python train.py --moe_layers=[0, 1, 2, 3, 4, 5, 6, 7, 8, 9, 10, 11, 12] --vocab_size=8192 --weight_decay=0.16 --steps=5323
Below are experts of layer 8 (counted from 0) of a mixture-of-experts language model. Rows are named router (the router's row for the expert), gate (a neuron's input weights, with its number), up (a neuron's input weights, with its number) and show model dimensions 128-191. Each number is 128 + 24 x the weight over its row's rms, rounded and kept within 0 to 255.
After each expert's rows: "gets" lists some tokens that make up at least twice as much of what it gets as of all text. This comes from a sample of Wikipedia text that the model never trained on. Tokens count by the router's weight.

# expert 121
router [136 129 111 128  98 117 124 101 141 139 129 140 103 110 159  77 117  96 116 112 103  81 114 115 145 160 148 101 119 133 114 131 107  88 130 135 132 128 116 118 106 132 147 115  80 152 150 166 153 117 146 141 174 169 134 158 135 135 164 129 163 157  98  93]
gate0 [138 124  94  99 115 144  98 161 117 139 110 136 149 108 148 108  95 130 118 108 131 156 123 110 153 139 163 117 144  94 190 144 115 140 132 154  91 107 146  92 154 176 133 160  95 160  84 145 139  90 153 142 167 152 117 108 173 115 146 108 140 108  94 146]
up0 [ 71 115  89 116 116 124 134 146 123 137 140 123 129 120 145  88 128 132 133 115 141  85 148 135 168 135 121 116 143 112 167 135 102  89  96 130 146 132 152  86 153 172 186 129  50 176 113 138 150 152 167 134 145 145 114 150 114 138 184 128 180 113 125 131]
gate1 [129 104 143 127 135 126  90 130 172 116 141 122  97 119 115 132 152 140 135 126 130 142 136  91 117 140 114 128  98 140 102 142 114 149 128 145 193  98 136 168 121 135 109 114  66 141 111 120 164  97 127 147 146 126 129 107 184 155 162  91 157 170 112  93]
up1 [121 100 139  94 118 145  77 133 132 119 153 130 125 112 110 107 128 123 158 108 131 141 135 156 128 119 123 138 163 151 119  97 103 103 181 127 100 132 144 119  87 156 118 153 144 120 123 142 137 101 154 158 122 131  97 133 108 119 105 114 163  86 126 124]
gate2 [171  97 130 151 131 105 142 121 134 130 147 141 123 150 128 131 104 124 125 115 124  95  80 120 140 149 150 127 148 113 151 142  97 114 158 117 125 124 154 131 166 148 139 143  72 130 140 141 186 115 154 163 175 127 128 137 131 163 158 111 169 144 121 123]
up2 [ 85 144 145  90 150 117 118 135 139 154 126  93 134  97 130 137 141 131 133 181 134 164 159 130  98 132 148 143 135 130 143 144 158 182 106 121 115 123 134 117  95 127 124  96 148 115 140 123 116 144 112 117 145 130 132 104  96 115 121 135 122 115 134 155]
gets: " ", "ed", "ing", "6", "5", "er"

# expert 30
router [126 124  86 124 143 111  96 114 101 174 109 154 116 131 151 109 107 115 113 133 124  78 136 148 119 127 137 112 135 118 110 204 123 132 153 112 121 128 150 131  96 143 119 152  99 133 155 111 143 107  72 164 132 103 189 112 145 126 157 122 153 105 116  84]
gate0 [122 118 178 133 159 135 100 142 128 113 163 122 156 100 139 132 108 145 110 113 158 162 159 166 129 141 138 125 156 132 116 132 147 143 101 154 162 145 161 195 121 125 152 131 129 140 167 144 113 111  98 138 137 138 128 135 129 166 107 159 143 160 129 104]
up0 [123  85  88 121 185 136 132 110 136 121 116 129  95  90 157 107 143 138 128 157 138 147 135  64 116 147 146 120 143 132 170 158 123 106 116 119 152 146 148 147 164 110 136 144 153  92 151 108  97 137 113  90 159  69 146 130 150 137 123 110 135 157 133 119]
gate1 [ 97 133 139 135 132 137  74 100 134 151 146 138 103 120 134 135 149  64 146  88 172 156 154 156 127 130 159 129 141  97 167 145 111 103 120 119 154 136  85  73 120 114 129 170 134 113 130 140 129  87 124  99  81 115  79 138 115 119 143 113 140 145 108 167]
up1 [116 161 130 143 126 101 101 100 123 136 133 153  73 118 122 128 173  75 129 110 150  94 137 170 121 124 130 150 123 108 139 117 143 114 151 128 114 145  86  79 115  78 106 132 118 112 114 108 122  74 105 122 120 100 148 130 176  94 129 159 149  98 134 116]
gate2 [100 117  94 156  89 144 168 170 104 123 139 137  91 131 156 129 127 126 157 137 126 170 137 122  97 132 134 116 126 130 171 122 110 133 131 109 142 136 128 100 150 143 122 175 176 108 167 147 100 112 102 143 133 101 115 181 170 154 146 106 160 132 106 130]
up2 [126 143 167 128 154 106 104  85 170 139 149 102 177 144 125 158 153 114 115 121 114 128 147 127 135 155 139 125 133 102  98  99 138 110  96 121 147 126  98 128 118 121 134 114  98 151  94 123 153 148 116 104 112 142 139 100 100 115 157 125  97 124 122 137]
gets: " of", " in", " to", " with", " on", " for"

# expert 114
router [145 119 126 138 120 126 103  68 118 168 106  91 138 121 138 150 129 109 136 119 139 155 146 124 153 135 178 100 173 126 106 132  93 107 136  97 132 145 106 154 125 175 149 168 150 128 157 120 133  96  97 110 131 103 165 140 167 123 145 129 139 132  91 129]
gate0 [100 121 120 131 151 162 131 120 133 119 107 128 137 134 153 121  70 145 136 132 126 160 125  65 109 102 126 116 127  75 154 167 106 118 140 127 110 126  90 149 128 131 150 114 114 135 145 146 144 118 107 103 121 168 151 122  76  88 125  56 130 133 108 105]
up0 [108 132 125 177 166 182  89 159 168 107 149 128 147  97 148 116  93 126 130 129 166 167 122  94 117 104 131 131 105  93 157 160 110 123 161 111 145 176 113 143 137 154 159 121 115 125 128 122 130  87 130 106 119 137 153 129 102  82 156  94 139 173 131 116]
gate1 [122 174  94 110  89 141 104 118 146 190 145 141 101 134  98 150 154 158  91 145  96 114 148  94 113 103 159 101 133 165 123 113 118  91 104 106 151 158 105 134 119 106 114  93 114 143  85  94 137 115 107 160 119 117 138 115 132 132 122 152 121 160 128 112]
up1 [141 136 140 149 100 132 127 146 105 144 147 108 153 122 111 124 132 178 149 105 107 139 129 146 119 159 212 129 111 102 131 108 123 154  96 137 107 117  94 108 134 112  75 104 130  97 129 133  71 115 219 122 108 140 118 148 125 140  77 143 122  90 130 116]
gate2 [151 105 160 115 127 150 112 107  83 185  99 115 132 178 114 140 155 112 136  75 123 144 134 139 154 147 112 133 159 132 106 108 119 126 119 109 142 166  74 114  89 138 138 143 163 133 156 142 120 124  97 129 156 108 101 133 110 134 125 123 110 133  94  95]
up2 [133 132 130 108 123 153 150 129 108 150  81 119 117 124 139 181 151 124 137 143 153 155 158 138 142 136 103 125 187 107 154 142  97  84 171 129 124 115 123 126 132 123 111 131 181 118 140 130 115 136 119 151 129  89 109 128  67 142 135  96 101  88  68 136]
gets: "\n", " a", "-", " the", " was", " is"

# expert 25
router [188 149 128 112 137 104 106 101 150 170 118  91 117 123 190 136 146 122 144 151 115 125 118 130 100 150 136  91 105 153 104 190 158 136 143 123 146 111 117 122 116 144 111 163 133 166 125 102 132 100 112 119 128 158  99 138 166 148 145 157 180 120 102 101]
gate0 [175 144 118 136 122 126 151 128 137 165 102 148  98 136 134  98 157 119  88 134 120 111 106 118 138 156 140 119  99 134 156 127 141 135 132 142 115 122 162 145 134 121 106 135 134 137  91  76 126 105  81 161  78 142  91  92 140 147 124 130 156 128 139  65]
up0 [181 122 144 172  97 130 120 121 124 153 153 101 112 109 128 150 174 116  76 160 124  56 115 122 156 113 116  96 133 120 117  90 105 115  81 117 120 117  82 138 124 133 136 176 142 117  93 119 164 118 125 124 120  87 162 147 101  89 135 115 136 168 140 137]
gate1 [129 110 135 121 127 122 144 102  92 159 132 115 133 125 162  99  93 108  41  98 170 131 120 112  93 113 114 114 114 128 133 130 143 115 128 103 135 115  94 117 117 129  93 164 122 119 163 132  94 124  65 138 129 137 130 130 142 186 144 160 157 104 120 137]
up1 [140 110 105 119  77 155 110 147 169  91 130 149 154 105 114 138 143 105 149  88 133 132 165 166 147 119 120 133 116 144 149 155 137 109 118 107 157 201  92 135 121 127 170  83 140 125 132  82 122 110 192  93 139 131 152 109 113 141 103  85  99 201 148 189]
gate2 [160 167 138 123 153 114 127 119 115 142 124 116  92 116 152 128 147  71 109  97 131 155 120 114 133 140 105 120 100 168 149  98 145 147 109 149 106 143  93 147 149 111  92 163 124 139 101 115  77 121 114 117 123 149 124 163 139 143 101 134 129 142 131  68]
up2 [ 96 132 116 113 153 153 139 126 161 130  95 107 133 146 106 110  70 103 155 161 102 180 118 112 103 104 160 159 112 144 135 123 123 152 127 147 126 131 140 164 158  70 125 136 129 174 121 105 102 147 154 146 121 116 102 107 145 142 119 140 144 111 116 171]
gets: "1", " ", "9", "0", "2", "3"

# expert 42
router [132 113 149  92 106 127  73 131 124 162 132 102 106 110 141  98 168 105 139 155 100 115 108 158 150 143 123  85 123  76 145 166 127 104 112 106 110 135 180 124  73 141 129 143 133 147 166 113 104 112  88 118  87 108 103 112  85 136 169 124 107  92 120 117]
gate0 [124 100 170 118 126 106 106 117 121 170 126 106 119 100 148 101 183  98 144 106 184 101 112 120  67 127 128 112 120 118 107 151 165 103 100  82 135 144 146 104 154 106 150 136  74 117 127 139 122 128 147 104 134  78 118 144 138 174 116 101 129 151 131 103]
up0 [129 114 134 146 132 105  93  69 176 106 117 114 125 127 127 152 147 130 149  97 154 114 101 115 119 125 170 112 114 117 129 137 122 115 160  92 172 151 120 116 156 120 139  76 142 162 149 146 137 170 112 103 124 103 118 143 130 138 162  98 119  96 117 146]
gate1 [126 133 136 130 125  72 119  99 110 162  96 120 132 112 120 125 186  87 144 158  98 131 103 132 117 134 165 114  91 146 131 122 153 152 144 120  94 112 133 135 123 124 143  88 125 150 132 162 123 132  93 142 147 117 154 121 160 136  95 141 113 125 128 123]
up1 [115  90 130 137 135 124 151 118 116 153 104 136 139  89 117 138 152 144 172 155 113 104  94  89 146 119 111 123 104 139 151 110 144 110 176 125 149 185 113 156  71 120 102 124 127 142 127 127 127 175 152 119 155 108 155 131 115 105 124 132 147 118 115 124]
gate2 [137 182 128 101  74 114  81  75 159 173 131 121 122 126 130 150 157 131 133 120 112 101  99 108  94 131 122 100 112 125 121 118 154 106 120 105 161 119 101 138 117 125 148 117 140 108 120  95  78 134 113 133 130  98 133  98 127  96 147 118 146 129 125 152]
up2 [107 120 142 142 177 141 133 163 106  86 144 141 119 101 115 118 135  93 129  89 160 138 161 111 130 134 128 149 144 112 111 127 108 118 128 158  99 136 123 110 125 105  89 152 136 131 138 157 181 105 161 158 131 175 118 169 117 122 132 136 136 131 116 150]
gets: " the", " The", "The", "-", " first", " two"

# expert 85
router [156 105 115 111 128 120 107 109  86 164  86 117 159 171 132 144 138 143 112 126 113  99 133 139 137 147 119  91 173 121 108 127 119  98 153 107 170 132 148 153  99 125 148 154  79 153 112 141 129 116 135  92 144 164 133 133 153 140 120 126 113 134 102 115]
gate0 [115 137 136 134 140 123 146  88  90 208 168 104 111 157 134 115 184 119  94 128 105 123 108 112  89 139 112 106 103 110  84 160 101 110  85 170 148 141 113 155 131 130 153 154 149 107 113 146 108 127 153 137  99 117 142 127 136 103 153 126 110 114 105 150]
up0 [137 143 131 133 173  85 103 122 157  88 135 147 125 120 148 154  68 136 166 148 131 113 171 147 144 128 155 152 130 138 187 121 154 118 141  95 102 139 121  70 100 107 134 106 133 165 139  99 171 120 118 162 149 134 112 141 135 144 128 134 149 160 146 116]
gate1 [141 142 126 122 154 106  95 139 110 129 102 175 108 145 126 130  85 136 116 140 119 148 149 110 133 128 157 123 166 105  97 141 158 107 131 131 110 114 108 143 109 152 160 140 122 135  53  89 128 138 125 164 128 133 144 173 146 146 131 145 137 138 100 150]
up1 [122 115 136 120 172 128 127  89 107 142 114 138 148 133 116 143 129 142  79  85 125 132 134 113 146 108 124 128 168 167 130 109 167 104 145 114 143 109  94 120 111 134 156 145 107 124  88  97 132 124 129 163 176 162 142 156 158 164 118 147 129 149 103 154]
gate2 [131 125 128 150 111 136 103 106 138 144 114 115 146 152 128 171 127 135 102 155 150  82 103 137 117 133 123 108 140 149 129 116 116 113 143 162 132  71 153 130 127 116 136 123 107 154 121 127 136  92 169 131 131 120 157 161 160 146 113  83 104 138 124 153]
up2 [ 93 144 100 132 112 137 114 130 104 136 168 124 143  95 130  76 116 120 189 145 128 198 135 127 154 137 124 157 112 122 172 136 130 145 132  67 152 159 110 129 161 114  99 162 179 102 158 100 101 133 110 126 106 128 122 154 100 108 146 117 165 129 153 120]
gets: "ic", "ian", "s", "i", " the", "ical"

# expert 104
router [142 189 114 127 130 108  81  86 142 151 116 105 126 114 175 114 143  93 128 121 159 117 107 120 107 117 156  75 124 133 136 163 128 107 166  81 145 134  86 105 130 185 133 168 137 160 154 132 142  79  97 119 113  94 146 117 163 127 131 176  85 167  80 144]
gate0 [143 144 139 120 117 160 110  80 130  98  98 145  95 130 162 123 129 115 124 119  87 114 112 130 176 136 125 135 151 136 120 186 130  73 115 110 136 140 105 133 114 163 128 139 134 131 112 132 106  44 141 105 113 117 141  62 110 122 120 149 115  99 123 122]
up0 [115 150 116 137 134 163 159 124 139 122 103 161 153 114 156 135 121 121 129 120 111 136 100 152 162 118 134 132 118 122 110 184 161  83 139 116 136 170 100 127 115 132 128 130 168 129 126 122 108  66 110 108 119 120 175 146 122 131 122 145 108 153 150 133]
gate1 [154 145 154 148 118 118 136 170 141 126 105 134 155 168 189 124 155 134 136 129 149 104  93 131 148 131 115 105  73 147 107 142 141 150 136 142  78 122 110 115  82 185  97 120 143 119 138  99 126 102 138 133 128 141 130 148  60 110 159 175 107 164  79 131]
up1 [150 175 137 150  96 133  84 125 114 121  82 157 170 156 154 115 145 120 136 132 196 136 106 117 163 105 139  97  85 119 150 177 114 123 146 148 117 141  77  91 142 168 120 121 133 105 122 119 137 127 107 117 153 111 126 112 116 108 137 143 106 192 111 116]
gate2 [127 188 156 132 123  94 121 126 116 107  93 123 122  51 148 146 138 103 136 144 121 169 124  97 160 124 122 119 124 112  93 180 128 102 147  77 162 133  73 107 149 129 158 155 159 121 179 136 116 153 134  69 128 176 178 152 129 114 122 130 107 137 119 134]
up2 [ 80 144 121 134 106  97 101 133 113 106 105 135 102 128 120 131 147 143 168 146 107 139 126  87 115 134  79 134  97  93  93 118 109 134 117 155 149 139 128 156 141 145  80 124 105 116 133 145 138 157 157 157 128  77 120 154 111 115 121 115 129 152 120 116]
gets: "\n", "9", "==", " V", " St", " v"

# expert 92
router [123 127 115 147 111 138 116 113 150 105 130 128  86 105 141 106 113 138 126 100 165 139 163 146 158 180 159 137 137 165 105 141 147 104 109 138 153 125 137 105 106 164 129 158 147 143 170 144 112 116 113 141 155 128 171  89 125 154 174 116 157 124  96  89]
gate0 [ 78 115  94 133 149 120 150 160 136 126 100 104 141 109 138 143 144 158 105 155 178 114 114 108  93 150 131 111  85 136 121  74  99 140  95 166 116 146 178 131 122 129 161 166 105 162 110  88 136 118 148 154 142 112 114 137 134 158 107 109 146  68 136 127]
up0 [123 134 137 162 124 107 115  87 105 122 142  89 159 170 141 110 150 140 154 108 110 137 124 144 146 129 106 126 142 155 126 103 115 121 151 149  79 115 125 154 106 117 121 117 136 115 128 145 127 191  93 111 143 161 116 143 121 121 129 164 116 142 116 150]
gate1 [ 86 118 100 164 136 119  91 118 123 127  93 130 118 157 138 104 150 153  96 131 183 133 144 120  97 114 130 124 108 186 138 117 103 112 100 146 177 122 134 130 107 135 119 123 115 131 135 164 126 100 165 145 157 147 131 107  97  89 146 128 120 113  96 129]
up1 [124 119 103 107 117 143 127 147 119 134 122 139 127 178 134 134 127 157 155 116 117 110 142 124 124 103  91 129 165 144 133 154 115 170 172 102  94 129 133 156 151 140 139 126 127 168 120 113 111 132 143 140 102 127 128 130 138  98 156 164 139 174 105 120]
gate2 [110 154 131 130  91 163 143 107 109 137 178 114 143 111 136  46 146 157 173 122 114 111 134 166 127 155 124 125  90 121  80 131  88 137 132 114 160 148 137 130 106 124 125 133  93 172 120 144 105 123  84 138 141 111 115 155 167 118 121 113 142 162 144 145]
up2 [121 126 104 107 137  96 124 113 126 129 113 155 103 107 145 141 100  87 106  93 159 114  90 125 108 125 165 131 133 162 104 137 178 160 111 159 126 117 122 104 157 102 133 141 156  81 130 166 142 115 136 120 141 165 118  98 127 128 101  60 101  98 130 121]
gets: "\n", ".", " \"", "==", ".\"", "\"."

# expert 40
router [138 147 112 116 125 151 120 151  88 144 146 157 109 158 155 102 134 109 124 119 133 120 140 138 119 147 105  73 119 146 129 143 119  94  95 124 108 149 132 127  94 160 112 149 151 125 145 115 129 149 117  94 136 130 151 175 126 137 152 146 154 113  71 120]
gate0 [ 93 129 122 109 163 118 101 125  93 165 143 119  73 157 127 128 137 161  69 132 109 126 133 125  97  97  94  96  98 155 129 158 125 116 128 156 127 166 126 126  84 115 116 111 135 134 120  77  91 181  99 115 141 119 135 145 115 128  82 137 145  91 129 132]
up0 [150 125 113 118 157 121 159 112 116 129 113 143 169  65 131 145 126 123 147  76 121 141  73 127 158 188 152 155  94 141 134 133  99  99 110 101 136 136 105 111 135 100 155 121 107 171 111 134 153 109 155 105  99 131 172  95 142 139 116 152 118 124 150 125]
gate1 [144 123 148 142 143  99 137 108  84 217 160 109 168 141 148 110 110 121 191 112 160 113 155 139  82 139 133 118 153 143 136 124 110 118 113 120 143 150  80 138 111 174 121 154 111 145 126 118 110 132  90 107 140  73 144 135 145 116 128 160 157 111  84 116]
up1 [115 125  67 123 109 140 157 136 162  84  96 108 139 115 150 146 148 112 128 136  83 150 105 102 151 125 135 125 147  85 143 143 106  92 124 117 107  95 129 136 114 119 136  96  87 131 115 148 166 112 157 118 124 183 119 104 117 142 124  86 101 145 130 142]
gate2 [123 102 143 143 141  73  99 137 148 161 153 117 101 128 133 103 141 165 141 178 111 105  88 127 132 147 153  96 169 124 141 155 141 139 131 102 128 104 171  95 105 181 105  95 124 114 144 157 157 128 146 116  87 156 139 148 130 115 153 143 154  88 109 135]
up2 [114 159 125 136 146  82 110 110 158 128 174 132 120 101 138 157 157 145 103 148 158 134 144 105  77 108 146 131 119 141 147 136 120 161 147 100 159 114 131 116 106 171 134 142 112 107 146 154 152 131 142 137 106 109  80 142 150  94 116 161 125 112 127 111]
gets: ",", " also", " have", " had", " has", "ly"

# expert 60
router [144 128 128 130 120 128  67 121 134 130 161 112 122 126 162  96 136 118 131 146 137 111 120 157 156 138 136  77 165  95 127 128  91 115 157 120 158 124 134  85  97 144 124 156 120 126 135 134 144 136 116 168 118 136 128 128 126 116 184 122 127 133  62  90]
gate0 [154 164  92 127 140 102 136 102 105 137 165 102 154 134 193 142 168 117 144 129 155  97 105  99 140 115 171  95 121  88 100 170 136 130 153 111 118 140 149 104 109 118 128  88 133 151 121 100 178 150 155 171 151 115 112 130 129  88 108 139 116  76  84 124]
up0 [127 130 129 161 158 125 169 114 160 144  86 111 133 147 108 181 127 157 106  95 129 140 144 133  99 137  94 136 134 135 110  80 142 143 112 115 130  91  93 132 163 135 107 170 125 156 121 161 138  97  93  46  99 151 168 129 141 159 157  93 112 126 122 138]
gate1 [124  92 112 128 110 162 116 130  91 126 122 125 159  97 137 129 135 160 151 113 133 117 116 179 127 161 117 127 129  92 134 128 105 116 145 140 113 125 107 121 112 168 145 119  91  94  97 125 154 131 177 160 148 137 138 123 138 112 142 112 121 107  98 147]
up1 [142 158 106 148 108 114 109 139 128 135  92 135 138 131 144 118  88 164 107 125 104 132 114  81 125 152 116 128 138 121 119 153 122 122  99 119 113 149  89 122 135 121 147 152 104 111 155 110 121 101 143 112 155  97 107 139 108  98  85 121 129 147 110 136]
gate2 [100 115 115 160  87 168 126 141 117 127 158 113  73 140 138 108 105 144 113 129 133 145 122 150 138 102 113 115 191 141 132 113 124 107 145 159 100 112 146 109 127 106 121 147 171 121 136 164 109  98 130 155 112 123 129 113 127 152 156 151  80 174 107 135]
up2 [148 157  94 111 131 156 140 132 121 157 131 129  69 100 124 130 144  64 123 119 126 137 148 140  96 136 174 143 152 126 170 123 120 128 138  76 188 126 122 115 140  86 129 162 126 138 138  69 118 142 119 132  88 156 118 130  99 145 126 128 166 129 143 115]
gets: "\n", ".", " =", " is", " (", "9"

# expert 63
router [171 138 142  97 127 156 137 118 110 143 120 136 120 129 137 147 113 111 106 141 119  98 117 149 157 158 116  67 127 115 146 148 124  99 139 122 126 131 121 131  86 138 106 155 148 118 137 130 129 120 133 125 119 100 117 139 138 156 191 142 159  90 103 127]
gate0 [136 124 128 137 115 150 126 123 118 119 137 132 163 120 139 128 133 120 152 118 155 135 167 143 169 122  87 105 176 136  99 137 139 107 150  65 131 147 116 145 122 110 151 124 161 147 144 142 166 137 135 143 168 122 154  61 121 111 157 161 161 120 134 106]
up0 [152 103 108 160 147 137 120 136 150 126 160 118 105  76 105 102 165 141 146 116 153  99 113  98 130 110 108 127  69 124 118 174 172 186  99 155 121 131 163  90 138 149 120 160  73 107 142 104 135  84  91 111 126 105  94 129 145  53  97 155  99 114 169  93]
gate1 [121 160 142 137  99 155 138 148 127 121 126 116 101 155 153 157 115 158 113  87 123 131 135 132 156 116 149 117 134 119 132 118 124 131 117 162 116 108 124 132 104 174 135 138 145 113 118 140 138 152 156 123 120 152 105 150 171 120 141 130 100 120  89 121]
up1 [119 105  99 118 144 104 178 129 150 105  95 183 124 140 123  90 142  73 152 151 133 135 107 152 126 117 121 150 101 140 130 153  89 192 150 122 137 144 129 168 144 108  95 139 122 174 148 118 110 120 100 108 147 149 140 119 115 176  84 124 123 112 175 104]
gate2 [134 148 113  87 125 145 126 168  95 121 133 123  74 107 176 162 136 104 183 119 126 118 121 115 163 119 129  86  95 124 110 148 134 150 127 113  97 135 110 122 113 141 105 120 144 118 126 124 106 103 108 129 129 136 142 120 120 150 164 141 167  78 106  90]
up2 [102 123 129  82 122 131  93 151  68  90 150 131  87 109 132 144 129  97 173 116 107 122 103 131 133 134 107 108  93  92 156 142 130 141  93 118  96 113 102  97 115 127 126 107 137 103 141 158  93 106 119  77 137 110 107 124 140 174 122 162 146  99 103 133]
gets: " a", " that", " one", "0", " two", " which"

# expert 98
router [134 140  91 126 110 118 107 100 126 139 118 147 108 114 138  95 147 149 128 172 116 105 141 135 133 121 159 107 105 159  85 171 125 129 163 141 106 105 139 164  57 164 157 121 116 138 113 122 156 109 139 173 163 128 168  83 139 132 157 126 138 133 112  81]
gate0 [133 133 112  96 140 135 139 146 109 122 109  97 142 105 126 120 135 158 145 122  80 124  72 120 144 132 142 108 129 122 115 152  81 119 105  87  94 105 174 114  80 151 148 111 128 122 142 121 143 139  93 116 128 140 100 165 138 106 157 140 124 125 111  96]
up0 [165 129 123 132 164 167 192 112 124 147 142 142  85 160 128 152 137 122 125 137 127 129 164 123 159 145 155 132 121 149 129  82 158 129 134 142 143 139 103 110 166 100 127 123 122 125 117 120  99 123 145 150 105 137 138 132  95 132 129 167 137 131 113 173]
gate1 [125 120 111 143  71 116 133 123 156 144 129 139 100 151 133 114 101 115 144 155 148 164 145  75 123 140 136 138 145 103 157 127 124 128 139  78 139 115  81 169  85 106 150 140  79 121 136 135 172 112 107 121 164 142 143  88 112 157 143 120 141 123 138 144]
up1 [138 111 149 122 114 135 130 143 132 128 100 126 153 130 128 120 136 129 156 172 103  96 123  85 133 137 127 116 128 101 170 111 106 123 150 135 129 131 173 137  89 116 121  97 111 155 122 136 179 146 131 144 129 115 134 119 116 153 148 178 106 143 120 130]
gate2 [132 128 102 122  98  83 151  98 131 190 120 129  92 141 126 191 172  90 132 141 124  99 123 133 118 113 150 120 137 157 115 103 149 137 153 129 131 105 160 119 115 169 129 116 157 166 110 114 113 147  99 152 175 127 154 127 138 144 107  84 160 120 120 108]
up2 [133 128  94 108 139 105 124 172 153 132 114 129 102 146 128 128 109 127 125 131  90 159 102 112 204 140 108 142 113 157 142 103 107 119 117 146 119 174 132  79 175 140 117 124 134 110 159 122 103  60 126  94  84 143 109 138 136 113 132 117 131 146 114 132]
gets: " of", " |", " by", " for", " with", " in"

# expert 34
router [100 133 123 128 123 137 116 122 150 152 158 154 133 144 156  85 118 118 140 121 114 131 132 120 138 161 133  73 120 140  86 136  92 110 152 156 141 139 128 129 129 143 156 100 134 134  80 122 119  98 121 136 118 112 144 170 158 157 126 113 134 131 113 152]
gate0 [107 142 115 106 122 108 161 147 196 138 128 180 174 132 137 108 130 137 145 128 104 126 128 144 135 127 152 150 128 150 141 157  86 133 147 160 128 111 114 105 144 154 122 136  98 135 163  80  98 114 101 135  91  76 132 143 168 103  90 133 124 146 136 117]
up0 [100 113 143 129 112 146 120 109  75 106 111 131 155 153  95 143 143 124 106 128 107 134 126 117 129  79 143 139  91 113  87  94 117 125 146 180 124 170  99 137 104 139 182 145 133 107 108 154 162 110 151  72 187 155 138 124 122 135 159 134 101 115 144 117]
gate1 [146 161 136 106 109 137  79 126  99 165 104 150 138 153 120 160 126  95 124 137 112 112 158 117  93 147 141  91 136 111  98 153 138 101  70 126 115 170 131 110  83 143 137 125 143 105 129 115 124 147 157 122 114 126  97 110 130 128 138  93 131 168 143 107]
up1 [ 97 168 122 143 105 137 122  79 128 153  98 132 121 120 154 146 125 100 144 156  96 126 108 104 155 110 120 127 140 139 154 135 107 120 141 143 120 136 119  99 154 154 114  72 134 102 131 138 137  89 145 142 123 161 138 124 154 123 131 104 115 123 141 101]
gate2 [162 165 147 140 156 126 128 113 130 160 161 135 122 106 137 126 125 105 125 122 124 114 121 112  96 154 142 123 158 145 129  98 120 111 178 148 140 112 181 107 131 137 152 110 153 171 122 109 128 110 107 109 154  91 128 150 124 103 113 135 189 108 100 117]
up2 [156 163 150  88 103 117 137 118 121 155 166 130 118 131 126 133 117 127 128 111 152 121 124  98 124 156 136 127 107 132 113 130 121  96 179 182 132 120 129 124 133 140 138 142 104 142 107 140 127 116 142 138 129  86 112 134 147 196 124 102 188 161 107  82]
gets: "–", "-", "1", "and", " he", "in"

# expert 112
router [173 117  92 136 133 145  91 103 118 150 132  92 150 104 145 131 159 123 130 128 138 117 130 142 155 162 131  90 187 130 111 158 115 106 161 160 137  97 123 129 109 155 117 149 131 104 143 145 154 115  81 164 148 151 117 127 119 140 166 131 145 137  61  71]
gate0 [156 124 109 136 132 153 109 142 114 163 106 114 138 109 146 124 134 110 135 142 162 111 127 127 153 121 138 106 117 117 121  93 183 120 153  75 146 115 113 123 143 119 154 143  91 104 130 153 162 117 103 173 182 134 134  94 143 128 196 131 131 128  93  90]
up0 [128  82 145 111 111 120 134 141 147 127 151 106 124 140 121 107  95  99 128 127 117 161 156 102  97 137  36 134 106 132 147 186 201 131 128 155 168 125 111 145 104 122 135 125  88 145 167 157 123 119 127  90 126 104 113 145 124 138 152 108 121 123 114 117]
gate1 [114 176 109 130 131 144  73 105  73 168 151 108 159 114 145 124 132 144 135  61 134 120 114 176 126  94 130 118 106 120 102 144 146 120 111 126  92 126 154 105 129 133 147 108 133 106 117 138 158 135  82 115 142 161 143 110 121 149 135 143 124 153 112 125]
up1 [120 152 153 145 108 132 101 120 138 132 157 118  95 120 146 145 132 127 126 120 132 127 114 110 125 125 135 131  84 134 152 131 172 109  88 161  94 112 205 122 147 132 150 141  87 122 105  98 176 110  60 130 118 123 128 136 120 109 141 111 139 128 112  64]
gate2 [160 111 117 146  75 125 131 139 116 138 115 158 171 121 141 126 124 140  74 133 118 113  94  95 140 128 153  96  80 186 113 126 128 136  94 108 135 134 156 131 135 129 112 114 123 123 120 127 118  95 134 109 137 116 115 139  91 114 162 124 102 112 131  95]
up2 [166  98  98 113 120 129 116 128 139 103 112 116 147 112 135  81 115 131 111 161 125 136 110 121 102 116 140 117 100 158 150 195 123 140 120 132 136 158 154 114 113 144 110 103 118 140 134 127 133 133 113 118 146 115 114 147 119 130 177 158  89 170 133 109]
gets: "\n", " =", " is", " (", " a", "=="